Experts of a small language model: 3407 steps.
Below are experts of layer 3 (counted from 0) of a mixture-of-experts language model. Rows are named router (the router's row for the expert), gate (a neuron's input weights, with its number), up (a neuron's input weights, with its number) and show model dimensions 0-191. Each number is 500 + 40 x the weight over its row's rms, rounded and kept within 0 to 999. Numbers have three digits each.
Before each expert's rows: "gets" lists some tokens that make up at least twice as much of what it gets as of all text. This comes from a sample of Wikipedia text that the model never trained on. Tokens count by the router's weight.

# expert 1
gets: " the", "=", " a", "n", " The", "l"
router:522424521513493466528473461502519448520442537580522436582523503490548454538458485524494547558515467532548403452544494475463486418442487568516483468525531453605518480476530554492570543482539443458585592509470475496542437511484524476564531472549508576498504502481485459548517500449527569557499522501532445542501506504537547500498426573545532458512509540512461563533497505504493528493485480396500512532491509483481481500534482492580505486442522599460546450577515512505538517499478541528565484499446496426555542477513542452533457452519476540531509492540547498492428487464493483505
gate15:472519468546465496550576442479475540523524467429421528470488500445488498480526482489449502463488475509472533445510476529492454524538496494533412465536561460497530492486493456514471541503468490427426506474506501494477549559477515576457393504427577502430489540454510470432437475525469499365464503536517460506527551508450423571433510508537539562465437495481485530469481426489494460514540539565524516551539510472468501504467479511495499518532498430527516541517461481494497521453512491472544493482416479461433551519449533468487471513462554468507462490476478439530563582465438589528
up15:524456528567512555549520502405514428496496583490514496445541438545540513532452417467536478497586529513498510525506470465466534534543519533481527572477522475517481546490478437524444438396544573485534518489485526517519479502509479507600508489469515504503456438529451472525523502512454564539510424531439497514501497507520481493556555450506432496435507542465511563498526551525469453519477562529450485569488450431479451512439495504508514492457424527461510455542543506576506417543497476512509502492491481458446434516484515580475570550477478515606511492501503541431482514490566497458
gate16:550504497478491478514526513508461570480481483472538471495488424442538543524505474456582483515469515481471504513464490543580542561605506460480556538543490498454483546528461446544425473514536460511494516568512464516450489444574484552518450531449462465532491518457471466561515516555492510499490536462458481473503461478522465456516499524567478485505477544499498539472569516518455566460504510575542512493514493524452549540557520519426513504487546453413494546532448505590533461547560394535505531468467595536515448437515503529545553491525507408514558530510475417503605487459489493484
up16:522506511531490512482484514497453519509448518450462463484483483534571549456551456511506473478498467438427485447491496571525522465507498492485470478428423523495484459456583468545565488514474513525520504532549509590488446477454549505462478557498513456536468555541511477503465436518526490495574527529460518487447531442472539457587362543549474531521547528477478593485453542595441493443521512513518503488486439496487486473400474459510494520477599511542521512495515497517544541467537470508495561488457525477483486485495487553455405522423512511459420429540479456437513497483565537495
gate17:544554543513513526530468453532517504486507543460479493485461474599520492450524433511476450536518526501469512407469510524527543477489464472458468435466502458501491489521581518588486575549474569491493474547533477515411493496491503465535467518491551521473513524502563489561510529473477470486557524475457404520472523541492566548467517549435440459557594507569453476506433436547491500507532501516569481529513468539464520466521544445443455518580505528481520505514492504509549463475479531486418504495565598482406569518563500489457446520515473519486537585533563502505460539460494434494
up17:523484472469471482534531493479504551443539454508477485512500533501507517505479482465505500578565513446473495506502504513484547537499538479475567499498504459466443474534455539510531564457463539469521486492498512521476467515438489559417467536572477471484499558516499440441532482528361566434541478437548412529503503514432487439479424574487506439548489544495482464530506533452480509435519497443547525482474508524453439472487472488549511547449533475421434509445498535441570528506546463432486532575478498509501428543483527474413506543512535459468498620537493491527562540505548446532
gate18:522516532557482575550484506481517483542462466525484526474566489567536523483463463490505498552523531455533506399485518445532437459511440550501369467486458528544524537536456498427543549506396572499520459517503471512462432559519441500526450487457471499531474532533546443523482508454518463514493479492507516513524497476490572529541518468530581486515546535560515503409482519455467444499554459559473527563529555545484484521495551529497475491396422509539534512501466505499535415435401487466538509489492508510489525535509502469472477531473444541517568508465494449593511485545441474510
up18:545497520527475454452506525490506516506488486530528528506500438546516510506426539498495561541472458516503512414510460468513399478552499518453493467528508507571426440495483490439505516508471513503514500536509450500428500459546519487527486492438441516516467566515442414531455520508552551534502496446503495497507516493470506567458594483550513423572565518539507457427406537527539478520547461570481495576506579534478523572517496435478460496433467490478500444523488513474523467501457583427581490408493502486529521548484511446525492546508425473590532546522453531540470538483551466508
gate19:485466440457559531551453511531475530499541469552552465536539482434512455470437482462488511473557535517456491494462480460458482462562582482460487553392473486504443439498520481500404467535482527474496447442466495500546555467470465482535520518487478468488498516518504459525480487488432535516607469473416486429553478513519526532453446466535517527493485480451539527492451460513540499511514492544445584518549496556508446546546616481499462458519492493503463502474476520488491406548507508463509573434429427530498468460499478538515460446452541530581551504506458446513547484449453554522
up19:496554513482520552560570485460463558552481508456538399451472588530560482455541394405550506467470522530472473500502534497460520469468434506451433522585535523497502520499479518487483563398522498491419529516532446562519495486514494461535513565540481439504487469474497495519485558459453508584519480548477449463492532410435472472520470456491516455528534521534591466431566527522521544488531474456491510413488482537516542464509471528501492492526508487627502517509455478458554495480497485464496479562525481525459526472489448504485455496489495479539478495397484530441518503508467476512
gate20:488548506498496524502507514488492545517545504550500488504500479496449416388425485382500489514514599404448480515472475493504463514464471520478458553435515469541464526572473524493482504514486560480537445472479449504554519450490479566513487521443481489430463516498514411493499475440436489383479468469413442516475514419580461479459490492480496459492519572501406504490476505536541499522511517508489494524492437499456478547444502511516522515548508511560553512560525463501498444471431506495495532520462466534508455559476574522488483497477554481534463498474464542458521485493418571592
up20:475416480496513547568476540520508490466510514446487486497507532495502513509467534553516509462612505550501484521457441531551529497526494475527494533451449465506493392526522401542544536441515535492398465527525483467490484569475473499448452483556505460485531539516562475472464507518448522536519510467532528499479551501506470528455437577502569463539479524486498518546518492505418507511447536518486519548479517496506421557465457477413501309407466525512496522468533463457534457481494459523406472483522524511443503485516516562454433496497512551500489450531512461464515518503497533466
gate21:562441467471510475534536560573510466475473484534520517489484513540512479485568496500450422573517528454596492561502527480480522541463477550513551506542523506486498526521499527515539455421515503488552504523432502503508524527484473471544454542501467506507521516516443446516544506505555496478467406526500507461575490555576496437521515521543457463474408507500476452506609554448489381486454527477495572456505497448521524529433531548578452538467507423459470477502505501520435493505591439491559493491495537596568487490537488469506467509479422540476458486490491532554441461507516534452
up21:427511531434485450524531495457492539593485452494500471474480472470524488477481466496551525423426539463426493415487451419515468487466518481478491566476540480502516456524464532478459511541437474493468488484555428513475510465478540525395523524538482474484469439484554447501464526435468613510553504490475501495445529429488504562463467460475482526512565479513552438457436513552463491460539518530469406568485510542505469480513531478438564509489497492477531564413533461543549479504449491470427489524505484476437459488507511518479573464508513485553610481542442492488527532532529486456
gate22:513472501513517531567484499513455495501587480472514512483450558539438495469475485520514522458512457542481479516465512453641511495497503467534538510432504507490556466566468447530464465574471510506486458448404487474495500458540583514459462561440540492418525487538526532475477487529509553549482469458413527541519453507493497539480532470522499520526481442535477426553489572526433441503457523606500489629520425529518567554459555462456468517494522498545504526509498479486503539517519451532463483438406583459488507445513549468535530570487480493493513448521463505499508484517471530475
up22:432540444520455490420531459564533510462493417607450514533490422514550460467546474520464556536507523526519527459530536524508494449489474470566523494454511546514507549451542455455488459534503517475524485487444484479529515441486482518509491458525447566488471493514548466523513558533518421514513500482418517471516535557494473495493477490461452442482463524465495519508496532441557473615482519534426555459524469501467481542503499467458593547474508540480448490500424478433461488495442487464578565537522493485466541442445474535613617465438511502470497538499443489511501458511488537479

# expert 2
gets: "\n", "\n\n", ")", " (", ";", ":"
router:548558549454477498421559556443466511476552433484455515475464536547449499518517548545523523493440523546520523526435523545466455551471518527557438500573522535503465561457457515446568499551536458576473505492541431504441469516536603501450521539565506448536492436501563561409523541473532497462436546509463472561520550499484489533515449522466479492456454462521449536455517516455445446506555546518434501448502488489448588485521424503447458528491576534501499520533519467430532541516465478494479443476461437499510496495453562485538502534467508486471482554491493547504470514525502522562
gate15:489508552531460497514495453546502500559503559528492512514448530454473534483419490479482542524517504518489480511547500429478494503544495537531505499601519492476436470491496460516483427526429506538439485499515489472507469500466455547494514517454502522441385492450508480496479515429497428550552472502450421489537478479477395478498464485595547477375495533512501567473486482490475548505500507499528514438547499446542542544483497536555513494439434474518559566498518502419550456422475481608418470447501479552490520552441541474476458459450595502501515489512502451465535486475505541480
up15:474431460486544519505485529491530471558492506590467494501583419475487485521537483487541423518508523437523506465528506486534515533463439520447465517403532552491546555553447520483461523521518458499545476538480502464550515521518547506545473445509409511531475576539472507485465504480486541448487513420474544555493486511488550503518503592447498473451553512510485439469450571496524481470546471491504533560504458553490545401553543474476576465534597489454480459448543481563411509538505489464514463513458542521519489381541500569461486540522476486467525478459561454500530465485445508530
gate16:557500485517492585493477541537541463456525548496448549474460443468499531603514450512480432487513461517558460474485514526531452556444510509560514526464400558446513476501498480515452467506482356482459538498467568548492480423479504496456545501573555507546524504506553523532516514500470524472564545511504575552462461522482554428505498506527456433451512485539445502561494451521453470491480469395542508401502535485537539492502502523523451452559572498497484519476500544552508490479554486428473523501507479474489541490463466476455487467495431509477488528513611497522500471504538429526
up16:493497462508464503485471511485552583519449467504514506447513535524518528475551540513484476499495594540480539509485490515495478475508504397531484559508529532475476566527483502477503458552583450498453493528471574450539485540478519514493449467543546532530490464448542534407483441462545466471453503522483537569541557484549457490523541495535557485525516425505468526539542534478502509508529482478490475514511555478507496542510507437517449500533537472631489561386562508516555442496498340433509489571510427547498505498466472555474468509493494499479517531401505488524503548522434548480
gate17:509497528505574489490519412465513524511449392549521449568555526436492459496561544487485431553488526484503510540496478529485491532471492560445510519501478531483550530545510494478523452487457543483498507477515470470461479481528518511515477521577516498483517494529480460475493522455525522478480462617447456456544507507434449433537473521465484494480482486559476482414461600472483418532559399449469535450549537478501525492515449554565533493505498527450555511568469503436434476488451496495657460486497538476560431472546505497518512528510456463500503479491490467575436512522529546516
up17:472528548515504468483521393516583514532421441487449513513501510506494482545569451479559500520470583580519540544439511491496518503474556527448470428499431530524464511467502483460517508460483537544515511499450487551457489560506462533456411538586500467565514419501512464482546538529499461550472565471498515469544536442453422506554467583490489467547475452561506460497519475468452463497570502468474521535518510516492447509504514479490428466471528522582534554514543479483541463497432514430472488583502518461554479569539535545463469459488508463450512496540454521492499551549559432543
gate18:536471499533436510504427541494504530481508482535503481499466471465454444434509468490531497544416563464452425519499468478446486480501473487468468513452529492466505458566521469480566567550502540508505448498461445462390526517538523509449482526494573496489460527447545465506523458481547518539503490517426427545475528541523504491555489541483524474431570515536487507487494521515519507560566466480440470533524524492520503509461471512504467515529485439523399489520474482517594484567463524474516517479485482509495503477507505454597560468504450526532567537591516371497421439404442563517
up18:521477520456440483520517515518525494546480519568431513521501500534430526482418479532465493526543496575551492500504511487520523514594526377527489502482590469463433478490497458512467544508435455465523504500449480424531511461477426512531457493598420533548466602513495490484576509442470498556535521546451577485553556486448512491455481483501458483510574527418462438493561561466563511487470531469552543493476469423548485532548499507462521469484522510503548495420466508560482499472535440476466500504460515437453534492546489494474443445488477493492502493544480530563490526467566480527
gate19:493498511405550514520480500462509495527454379472484527558509417474525499485507471463516462576484551462440541555492507525502505554498481544527425627548509481541537540524520463483503415496503558490492354490518419482500497535467519513469434540476483461507507479542540503580447527501520501459521494477464515473513506454487500507519410489475620517500453447461520544544526501522498460511523508554490510542532547448469531506520504489464483465507524476453543534556469458494464481561444475459467546456538535486489495514554522441551595469505470464456530474488461423511494569520453533480
up19:409538510522556510498518543474483493429571509484533523438522520495488488522504540502435523451544477485479505452509466534531541463487508524452548496466509547472496515539487450499445456495417571525492442466522453438517505513467429465498451566474448486491489531527540508510515462485486413466398476501535511448558484456500473459600384374485539509564494507441463406418540469495507483468487410480500523513499484403530562482446485523466436492504544524477469490492529528479536498430460483455516541564486509495494491470521535476487520448515566515492552468484429476515527519492555554483
gate20:531528518482480532515517460476490547530520489511539526422441509460456485540487482472491462464450474456562506468540494496496499556541533468515506561534500544444466509526464511543536525546482494502418447586516511470433537485513525476515467479510550478476474487523580479412522513402455490464472566537463528531622508573468452523495488534428508486431423483507533519416501401413474457492475534512438532490534492483536534513475441557502476447531504472545499575517429437474468510568505449487470424497512441580460505453417501515482518492520526529554480481498499498554442484522521557542
up20:519522503499499544509528489454421483529531514494511520457455456502469441550422480480505437481441504445531469495535489495483488495557543462500551536523455506427487497514461520498526549538501466440435497555495562494518477486497542497478522487511537484499474492504553502433471502376469490481465528535475571529549494578463442553529474510405448536462398559464487438458492456445451454508450500521462547410487501456529526480495442550521475452521526465522497509543419466462477529557554504505486407509483464574459459513464486512487505476543515627554435469510495531587472442506495542519
gate21:511506518466484539479466507457528528548534467475497552507463415563473535575559495485539464570497573535510467465456502488473484570486563533536468490521469516472428462470520440608495560544517537540559492521474487574459543533481525479406534418537476429477550507595562486431530484555486491534523522486488499476488482528486530463454496485481495470447586448476492454454528456523459497437527434600553558460526499490495527503472491450539513529507451450544473536503536471550542489472506448448507508500538534518588480486458510483504459516544481502547429467441511541499461472592499558480
up21:495471458431475458577529513462589535511492451500509425483512592446502468477550526477462550418441540541492599502514471467497519463509422455490501481473450567434539476595510600445477455482457544467487507474498514430509464563513428470529437560540520538522509467472510499510522491438525499474504550528488507517549514507457479445517481439512519520461458487512546499481462526522560537560480454500471483446511537497544507463458544581479482525476532473487510538431511486480524512586465484518482483569465470517498557550522410479441553480521512535449549532501512402452572491519511488530
gate22:559536473499485500492503529504499511499516380534540477467490504517466456473492500392447493571461516476509497524504497559538479511544480491411510594508484506420437494504469451469578528566487522517508485546517454466507511505462487506463565527512526533502512495515532469434543507496494440464470479478504494399618517520487487473485444547470510438483433488532488588512489548524473446524481414533517614481539476497525535514529527536500477524493498476472483514473483566484491470561527433556428495511497563570480473450502513553523528566476520462501572540497545436503516540489539630499
up22:482590505531449506435582423500487501462510486529453452422462554562481404485513497467456494525479506476498480521460517586534483466459503486520506510496511526431465534523442474472531446522525466529547558478568469529536481492509484517495531574522522484597481421475541515409570543445493427551453479503535502467515551435436484509475434549483499483530437503534476518490528462513463499525474476528453529461472473517478578497553502499494401588470581493474453446468450509519534591465561495531450491510477493545448425455528530558509505496492506511459535542465498553510492508526567487523

# expert 0
gets: " was", " is", ".", "-", " and", " of"
router:496476523508492564500527468529441523503493495544471499371467484422538511580579397524623471489504511474534462519495515490466562424454499480489496492514547525527496487469458560541514505530404474514501533513493526481506494540547501576527440428442516474539453529474514491535463521463495575487491477475442547492496521477544461400545451501545461488504505562552500469482504534493457462471531441456462503615498531528546464489503485500529475448439472450469464562509515448506570478554501407551559476509471521495491459551530462520502453480567503509557499533523506487451548492522495455443
gate14:451437502445536545512505537456490514382524440430496479519437437517558455525534505442482500499476516553480406529431486527437520543424504517417541504479524529554493424482504483502493493507476505612490467478489526519473526484476455496504591486480513430503478549484581507572556536462451506437502483492531464529472507479470491517477529474467510488516531572500430488563447491526526547506533522476499464526473487412554523435553461461510469538534519461522584551494461435488507507429501567522454499391449460482512488547537472467463500552554546471465519488568470510528487462486510489531
up14:543486476482527465476530530537501425520543506531481455531543508447482508500483511516469526498534451500583506503513467418491463453496487423580482514500541454472469526514507542516551507465544458441511568491522507443628463438550478519507488549504450490569534515479428546514495519490540502526530530437500584577500464503518534514452574490477549531531495491597462480509470527480521481449398529483581500423487539476513428492514507513539470501515539494481484403512529553549498513499505526392541542514489517457489529528523477366461522509526408481505520535527478540556486535517481448542
gate15:545498545538513452479494517501432485445543511595548572520487528523491493524496447574454483489506499518501504517540525542483502570535472476471502539541543453510559387523522470550482419579565511481482469458537477513471466487474445559542526549462475511523524522442479490507447525515492548472503502550514498522527517469516534561518458582449517530580499476542498458519502554553450484525516481519491477446530541451507500494472460538545493520470465526488484510581466416453439478518566483367548531505577542519573430577538488489586503513485533490499413548469530562533463519549496473499
up15:540476479545506494481497541409549494504568526566529490490496508501497488588465441523486468496477508544562491467577521473488545518545463461458506526513532440446605458537478479459452465443496473512432493487492543452456460456457451556464492501406452511534539529516468478499510501483499551491541561540479542511525582440502468477509473549509540487576490481515589491516450555483469465532527477516481527503518464471535489523554508586497473529449545438508461545546451454555498532579521465478504608560540525511546446577468453552482499508469500468518401489452455516562445528561533496481
gate16:549528519456514563538495510462519520554456496435512525475465486504478483522492483498498499518564510436508518545545552478446504515483442507450552573584421572518493454576458504539491501574448501501471461489514463439490507607419475575502438532499516465488540471505473452498471487458510441481490528491525529492533454510438484502496499519515460483475508546507539482475546551494409414485482469524516500545512488476427478542431493384503517542431497488442388553511565505481518483502491480468483500531542505528587446534549577539478466479510588478442535527440541478451508481463496560527
up16:465447506520475434486525489514507462453513515572496544552583449521470486454515514487457472467446522522497457531491473469457484495491545513487474491457499499455507632447632447464509447491474453523472494474484543506532554433555467475526499487516482537447511473545502524412469532520509548511446462566426449496502547491540528469469576503471522519479480477423487515514497477509617518549516550430512513466503463458513475412537512548508500492564423544536604465510442525460456551490499513557508487463437486498407539473491455482514546573496494481494485470476456457474456480475448544522
gate17:555468462494528543537455590472475458550538457569493534541504538534448508470516528446557492583518487468531475561430510500543473518407456472459442552545462549461488501506488535560526495407508506443511460580466444470454530554488542478459462559518487444447495560478475505493385482529449452532509531492450500469472489494570444473422540550450540501493532483470504489555485486509507557601543540532522544468515474523537491516463573537440514542481502456495516519514546545489440499483452527535475508470527526478461483416470499548547529520463490520532521456454564531429566470474522482511
up17:533550490486530505509419546473485485486489468482544557473474469519463546533476532492586513569570515523472491533486466484480557505481545476485456515511556568493526561502466545571571535453450531605475498521514522481478542493472498456474454451518602470471443552495531534509486531575480508436541557457549485546489518512528416516542443490484496454544513497505451493568590551532514478588479491467554585482524454513507448455505491470449528456494516517532478468515592452476522514475464438543554516488511489513457472459474480530536532478527521484550518437447583514459576543478562468579
gate18:589508443540488506479483467435478550551500550481542551505424522524505524540511461518521522509467532525448541540517532540494509536492495488543496532445560528505451463588446470492482437521489524501482415464534492516534502434483439496466514561507496544540448512509505478545467546557425459463510453431544473483523485479537519443508482524478493486484521524531530478525609599507431534493560539473490516427517612493555424589514491497493492466487458434400443570457554524479463461507523469482453551503544473534468516462594495491479504492509524450544478575518485486461541536553464521475
up18:481451520478492489523490600508500487473430466506507454495497466479499494527465442486449567486480525536469510410577554484482524543507499515451497541528540571544553521567477416520477520424427416455478500583513477503598532564474481453546548472452480489508551549519485423556462568483512543562519560487522533515557458503543486535454518549491542471560520480505474509521506542468468435459482514460521527533534481434513490513511485511479471429469467494470501448454511550529514473440502534470559588494524523459590545553464501427555459493462461495502462532534537485410524513478440523461
gate19:565454505463551522496542487494529591519453506452586485524545539449564450556488510438519497570482567517454513519476464479505492470449517521575494575475491541536483539542500523485492465503491464532483500490472566502473509564527491522522433540547544490555475448526442488518460483509514555451549552447485446443482537535520496494455423490554522466498513482566556491469390518567470469485546488497451570521522438469484516558485515459471498487529442450452441513512452516566505470541498491549496362459503464460525480585478500500523497496464476499506538416445543482457424494564519490547
up19:461503464457486495472443561546453502472544461528479581495567546490416501504482476520529538451398516519496505511506480495551435569540448482500533526481601556502538459529390484480544540492492497511541503463530482556438456536530497477452580490436549477475500483447513461536554468428575574568424490502490510506526462530454466527534523484468472515510457492480501537512526505512480427605467588575546469505511571567459484459507505504492502527491468465546444482498528502429517476507458549505510545504491474491496542521506527510504491487491519571419504442516520479437600444475533523520
gate20:487443480574454480528460539529570529537471514538569512435512520518445439497550486490474483438529522560505508495494508541521559519506542360398541495528439496447497486555503504482522491539529563533562467504481527421451514553414455515527534498524535512486463477484555535410479405538527491423500516547483518531528533507483491472488540488511489430529497482533509452475495497511453552536494493532512482504528543518576481449446508443480468442506520525493457566463558466494556470518511489489443493591540483522514497505376543546503491596436552476466474526542490490432514488540513515514
up20:527544534492486482510469432410452478530518514518497509549525473501533546545477489466547492567538494472464489487506455450531392521514507616515498564482584486533442509496474492519486527500509482435466533510544438574512498568534563528480448476499502514462504483539447473504500489522547535469449425526499475476514460466480521525462439507442523547452508490529583576523546427445460453504532516507530482527494472500403581587490553523516591542462503416510540522506494473531425483509518473481489380460498517486541508483534507534413506450528495504542518475459491413497502515476521570483
gate21:523537423618522517460477577401582517556471460502477481445459503415434505411513404475497461484422575496482507526508498458536495479406496492520598475601400525508484464491496515445510553523544545550521466551486468547493568513522552485536454506492542550411509470490526462517472507489527486496488518468523472536503505587525494550460553527522506477457499457553538542446435501553498530500514498507528470489532475569520500540445528443503514506513491501557497547440545490473513491505530521504499510500524558533543549469514576502468474544451485569519454533499518498514544469520492485479
up21:532494529419449394531520458557488463548495514501540581548550496503547520477468616547511512468527473505475566577533430556524545582530460545512519487419521494477483515549475497492443498563528533413505477468562487569456444519508539530455556498450535498582546507532524493501526428431489479517504476537496512461509467477520549481493481550539498544466483497517541478487526499406489503490475524520519585427516527536402521492501568513493478484522519489445559468517533570488505475514420467504492497534451443516422454507471557510493535499470523493464531423482518446469574515464504519482

# expert 4
gets: " |", "|", "s", "a", "us", "e"
router:452431551444548523511561484508479414543471507517551467507541459493491475493459499539465484496514482477527484449588520405439471477486460551447539455518569472560525490493511554463522566458523450461544565520467488486589479526478482503527481527491497531532459525501511453450545459441480465533539527583528498558542454458523514560533445561543541536489526557440478538494500557504522507475485484408511421550456464535503513499491509515563507437426501553491488474551552558500516516440477556537514466521446504463525563555475564471482465458559461558467518454537540520449485526399505487458
gate16:541485449480524493462514556519538494498512500507573502515658544522522484518481464480484388559486511477489521537536473498500608455477421504551505501402505508562544432499486549516472455450535480555500476485413550479500520505424545518492485516527514463475514446471418509471453459440418496459522562507526512526520485527444453477422495455495576559503485522486531491422579438509501505519505480499495537548517540527442405492489425440518539486483473477524523552514468476417472559516511558477507531494506526540515466506538518513493484493473473532505490525490454481504580540549508562536
up16:525499489479425484518560506498495522447545444517551540504442452495558510448423476455544511434404469507480508534462432471486505560542538556442455494528555529500498418534476511462516532437512508503422522528524489490521489531534525479475420494426485475496508561479542444511518478533449459467398463507442533557477528553486515587481586560499448531467488508479482538525539576545439495478476528565508536555500442514452543508513544435424495515547495502542523458547517443506528450508506493531426511473511526495476522503426513515486606531485548504492527474445465510454561526486576519459
gate17:542477515471501524521490469473475499435480525467600532501407472513525497457478443499399484495506459492535506494524494523543509474561513453435473514499529513507510495582571494601476457483463525514476523476384483530487530498421473571568503490530486492518500523484455524465484472550457434557461504470559506499545480527432533491478554568420558534466521493536461504505446571477454537491442420521542540470517556547471468552406475512489485519462446457475538523505438518529464560522557545577518530486570473495471461488437533511436493446515542482492539521562451469477513556473534533463
up17:522551495502552484528506533525523523569514498531480464473546486468484486522522509574537519473466580508497510511469450552502490490451466531593507500514444490512546597445521563514444497428551561508476492492496523436496479527576524558483543535491536562436489479466557545488455563446506535438549484545505484489477459492470497481518457473539472522515503470557524664478465524520473513420519535527605460483490509481507528474480466550486550499526553464558477532412476483468503496435475464485494546497484560495537564483490489460588504439509479485514490424472521454522496547596478450576
gate18:470453471475534510465450487522523529525515441481466497521496525517476465480514490506504490496540517470393549539525522536557526575517462420494572535519417601497516506516533483494506461551517541514437426532473442497461528549481511533484469435504475472360490472477492508411521503487503495430511534529488521478533521567542545454496544471473499507468480449444483542537503483467559506550441558584506601470557504496456500540523521491450474563498494516461463546499493488469540440511417442556480558491514448483530613524454537493456578525470477512452486472542544459560497492518445511483
up18:479500493485451548523526501546451530481527542526551520454493542443527485582476520498623576481495520490587504474508572488488522466488474522445521554464530515479494457513464522508437477450451537515483517478486479483546479526497428516520511490553549497496514502520508540507574519552535544463531515573432536505571546472481476424506435430460488475517490540523564488529565480513445445482549450401542460542472486476518520494490523486520440517476551490544460499483531518585541488565507511498514436552469561435518395545495503534550527481511491405520460594520498488412465512587517500493
gate19:534515543522440537511512478508456552436474536520449486549542510477519453493535479526487445470540485517570520519533538493580547601500465467536535519528509472553485496548483407510484475488482545503532440448460449515519513463467457524523479529430495448461497576555425555525481530483486517501489479485525424435528437475510517469490530595499462475478528524496498395477532492499494488558538483452525555470532480478453378475529456445548519497590459467494536542560533430492465526458562455405516483461569496530527471506523533495525501542535478427449474533513509479527542491515402453511
up19:481529432509561465476517438513524482506531569548459497520554532466476517514544517553529511544448527479585476542513486546540615520540443556481541423525482497459520506528463530429478433502455511508512483434440495490539470550485530490512541470496458514577573473469447497504546504465477491462502472516465525508491521465522530459479489474527472510494553527518577404561560474460395516510441495461582502395482563473469487439527498567493432503462500512490488521531463513538504530440543442510461469534530493541531470479502522512425564466485559475447488493447519525543444464474537476604
gate20:492507502478463553506445531529550537463499538521498517531442458542559468510438516505470466480504563469492551506554571537496442540530439415514516502532401549554453484517675550580467511442520511490487439567442521458503503507493513551499494465506508482499498454503411529493503502493445531477580539499516483491509509496467522507473507534463506426544504496467461560446479514507499512500482539456552562481555539533509417526521585565479464556494471474517478502424489475499518540489532498491505437522531521475511488453446510542504509545480514367543467510504557496526483477574508536580
up20:518524441481522537510528476485511520501466438428469536539472502538483475465527492558547544515510474481488523511506533491487517542581478536597521408538470510523509506497524475517517467445537577483457500468397525609497494512542493514506477512518535521480534433496489446442468469535477490534535575467570517474477490479449538525405479486549495526520425491471546561522497524527521565470475619552544523468499504511526432534447511514577568535503428492511422502466453451474532583494534499498556508471567470474510543447515510447542489566462492501528413516460531491493536530594550456479
gate21:422444500427510480513477511504501488550488487508579480438527436474442500470413445439486486531495502502534480494521486459525418494537517532424496512494512498476466446562516482555434577473465500530482512506473507382518530497412474488512441513546523534449433512484481480423520430506542508470541480566491495509578513479465476512485481568485517476415528475465515552489461579568444506518423436482503492538553487545506578544447583499542559443492477451417518517493510532551478489490498536560544474471532523550494582502517502531506504486524509545516526481505519445447506475418521568483
up21:552508428547426445454432475497554558460540497491447512541487486514553530520525542503578504504456490558504461516406441500553537546495555477602428475522469491584442478472543507502528502575531472492523482419489542545441511524577545475450507439498481483535510496467528511544501582541501571530444467430503480573404527573502522461477522454497446489481565452534493474552510482520446507542480499558536527489485583529517474517531458491423484550574530491510497504493445435481527507537501498487477567448556472490503486477455433422509518455472484483513510532494485533502503458493479458517
gate22:550475490534527485506407513496510483553511493400559451604476533575509509512431543559414584483592450512557502486516430503520556524484468485477506506489548478574505461480476539419494567508482481488454490524523505507483520507487528567459533525481520514451478520492591521442540457498525485497563578452508463536523491542512518511463549481517462453526499530479513435510522446490441502531471490484491484513477488462474489428502499460453493469484565547527481559523531508533531485498473509473417538520504520539457551531486496524380367497548470467511437461442492477497500417454538495539
up22:582473491457503504543467548471521476493511443435622462432525492519425488510452537503483492523476470481508536453513533504567541497536437509423463466423487448587481442423526527518540522460531460471512494594538505425471493509551564519461509506491490519503490533530532505514571516495444530534540511487504516601561602531487497575537516524499479466584517505468463502575497552525482552486468507490515471549508587519497506536486488486489496492472515520430495466481528534509493454491472533453449573537548513520540481552505501491464526479527465507532542447534566450507413523408460426494
gate23:460561500447444564512525502419483503501506497454557528508493476514525527560593461560505484489511527477505558459505424513541505477523561474490559496519525476541519486460487501423382522530468454491462501560616528582457457552530522549472422497503506506555534424521501498496405472534537489423490499537503442524577474432483473478529464489521565510491478497500488545497453480494422517512529497532539490476528556505495485457487516490427517468455505466546457548523489455447493434542511364435523493523530496574468488541510502506534540531525506439538461532499479524471503497551513466579
up23:510519516409518399482524549522471523537490494468557549535437424486474495564588534562500491456460502515478460482483504411573424522549559481513544495580448492520527420478493462481451482537527470449540503455494544561483522473474439504561499530473505514485550530477481513541471487579504552433477581461524415520549444500498513527455548465455546606519533459447491527454448521459473465476459486499530496444537502501467483502504486485476500507458490390467487507496433442519506466587526439459481562529522520491492491486508449484577579462500544480517485521524472512472534477445490488513